From a checkpoint of a small mixture-of-experts model trained on Wikipedia: 754M tokens.
Below are experts of layer 15 (counted from 0) of a mixture-of-experts language model. Rows are named router (the router's row for the expert), down (a neuron's output weights, with its number) and show model dimensions 0-191. Each number is 128 + 24 x the weight over its row's rms, rounded and kept within 0 to 255. Numbers have three digits each.
After each expert's rows: a language model's description of what the expert responds to. This comes from a sample of Wikipedia text that the model never trained on.

# expert 10
router:098131122143108092128108090157103149145098131065131111144165180163139090121122133146116145165149102080112082131123129127147080098157152154098138119145134125075128139122167119103096143121145158169147207105157135145108121122131112129138094095124127127098105136156129128157142138174135183134169103133149151121171134142097115134121132108168132141105150126155185158120146133144122106137142097113147104144121134132142152146141139139174135085129148114148096100105118126136125146130121097095117138133140160175152109108112132137081127145137128109106136090126136098131134154163078142160
down2:123104151210135093152107116132126153039119101127090106122073124159102136147133104145141133162143125111108126153121140115134135098112131132106156139105106137132124120135152114125122095150109106126087200131140137092101144127108122126142144104115146100138141151131144109128114131145088187114132117147100115103136126097182138139112117145103107146083160117157118126133121140150140133075150134120138084155136089107136114129120158132164163137121139121100138095176114161144123081151152112113126123117099141129146140135094109164106044122147134105120112121135122145109120121181135094138
Year digits

# expert 47
router:121109095147086083098129126137134148120123115141132075142147171159134170113099135131116134196158161110154140066059127141131119133153111143108135124162119145126158114122152094165103122140142144122113189120151088153122115121148131131151116134164102131099104138151089117178151117084140144154159133165142149138128100145115107145160126120132190140115152176106137161116110099154132091151129117130095096124109132151165121117129129123116121093117150116135105139108126165143100146148125102063142136134121132137119095154158119143104144187130128150141159104092121114137135139112135158157
down0:117103144147135130144131136129130125083113132123154115140075122135138153137150119138141139138136112140111132167135115144098150137136136161152142149125148120147146154112141148148130158142124119132116087135122137119141131136136148116141105114126119058153119138122147142173123139132124121076148096126090138130127174078255140143114167140143124127120167102181146147138130121119151140095151131098135141119132146093143125097095147127185137123149100134102143104118137105108161125109135116122124146148060141137165115118160113112131100114176143112131138137126090130127138110173146101124
Leading digit two

# expert 22
router:115149105165132095148145087168135111141130175135116118150177124152122128093122100138127118168197165113117117099121119132165089104167099157104152117140153135131145152118148131119104107124142155147164167138155102154143090088183115097154112127135096154114129120151157139175156150142117182150163161135133132089131109163114119113142120115132152171110154168128118162123156103147119104159162108106143092132128155148165126140168148138151143109122153084138126096125110146111129106108117133105151153151110129135167098111143160127094166161157125105127167096107124110137143158107129152116
down0:137096158130153116165133119132140144113093132151145125120133090152118090087144161168104085157138116085125123111134099111146150136111133117092102150154157101147128164151132160104114101123131145127117166112131099130116126121098120115133105140077176091173143132096117143112109084165129153115162146121147128144152125149071134151113164106113173153157156083175111116121117126110146125136119155117137097138141121147150147097114138176172167112110158135102117150141106156114152169150183123087147129111108128108119129112123128141112147170126181107132063084125135127137104117154117108155
Nationality and group adjectives

# expert 59
router:111086117132102097111130116106109119091112108091134130153217170160128114101129130155130148134169110133138136130110133139159102124158099129118147146166092130121114091137125108095074124131172149142161149094153106117108113159178138133176108126154118138110137122128101158145119100142098161138119143147148142097150118147045136102130128118144154138099120152113131129113137147132128089142160101108127117106151107160132121153142124095173121096106140150114108112133082151120140099137118085080121131147146174131113136127112141135133153159182111103121180114117122114135180119144092150130
down2:153125106063099150101091058096122142161101151151119117116128117136157124131142121180167124084147125140130150109148129164121131118111145131139120146108161109119107120160083129099089126145106120170127107161093135100163132164139106162146118125137148160136101120158112167125132117106115112134141129164104123150104081100174111139126171099118157098146138122116094131158124101131093166117146116085114150121138135132091126099099119126120098120104082164127093108144110109133156132108083192113162133156094117108119163128132127095129148128124107110123113119107132133130116103173119071096
Slavic and Eastern European names

# expert 45
router:136098127149096130111128144165093122125139125083108106106171141171162101116163145146159152147169140118108127131137113143161122135141140109115178115136134163118143081114134103098124126139152151147158166128142111132109109097146117117157135111125122166092125122124118167093151092132102154126169098158110134130119126126064131143144137118122171171126139180105126153079159154136129076112149097159122106166116169122130173111162108140157137098139181117145143104131100166165132142114118136113117117141150107114139108138127154161086156166144151120124168133103135136145145154143089179164
down0:151108157104113070120080163130089121109169189101140106128118159149123125164167115111129124149130124081148102170140112132152129198103157122149141081128167110167144093128131101100199137153110131134139136163146130181127129113132101118161084134152139137113122138138147106129127125135126079114091120134136183138110130125101083123145123164124183109141136157126113115134130137149089112124131110133153112117122157152157140123156126123096120148168147114110134152132122128131119124137131160151145109114124068140172122114105080136138116127172125148095126156086110125100153140137138137139
Foreign name syllables

# expert 58
router:086135119137084102145136132121092151103130101102114125131133147140136118099137098187150164149147170102119108093094105141141139102155126132099160146110133137131142158103130100093101114124122122136119147104127126124123112131147146118134142136112088183119099096140151164162142123139140135132150150136134142073152110155069139154117138130104126140123093143132136155132171105140094058169112113127139101145131105118128138142153149118185139103123180143117136124112116143111124147133113040145124167163136146162141116128129132122104142185183107109139168100108120117178119168101117120134
down2:153153143117139113064149113151144097122134117101090120093154146136138161084159091109136138109127156132156111145118158175148139144141120139106104123123136122132098110104126174130137088133102161132153121100116170128096149097148186076146186157124108169126097118123092144110151173132145090164109115107126071126085151080117167124115136119147142165127100122091152129201156165151117141116091140155126121112137148151118093143108107144110136142112137155100117114124110119126157165133108124154095129121149135133138119120112094141127140134145113142135107115132126097159131099142107152179
Mid-word scientific fragments

# expert 38
router:131120113146105096087092094138103116108083140120124110120169169154137110098108126150117150152185132100125124072091115136131112117143110147109155102135125141114139122122173129130065085121169139167129158144147108144134091097160130101170103108146086172102143120152127146150137106140119165145163121139127164113111098154091145121115114123143171173104144162082109159081168127141119113137143108116160088120129126158163152130161141096157136105101155111133116130096100124122118136104145107118162130160110147154158101136157162126121160135154113127126162126099109117175126160137127141140
down0:110169132107082138153132135135147103157136100128142164147132133119077180103157145139135087099116113145105170121149080112130120102090161157132104144094134121151130082080129122106132087096105106089106070135125160142164087140140146111139121115124132154135099125136131125153104116130143077133136119145074129106145136141151112114160149116082107138120149175137189075177123124104127185137117111149088138088091162117129116134126123113101137176130127085123143124113141134093082137144128098106120129147105148147146140161139119108121119126108133096144130159109124102101134130136111111123
Name and word beginnings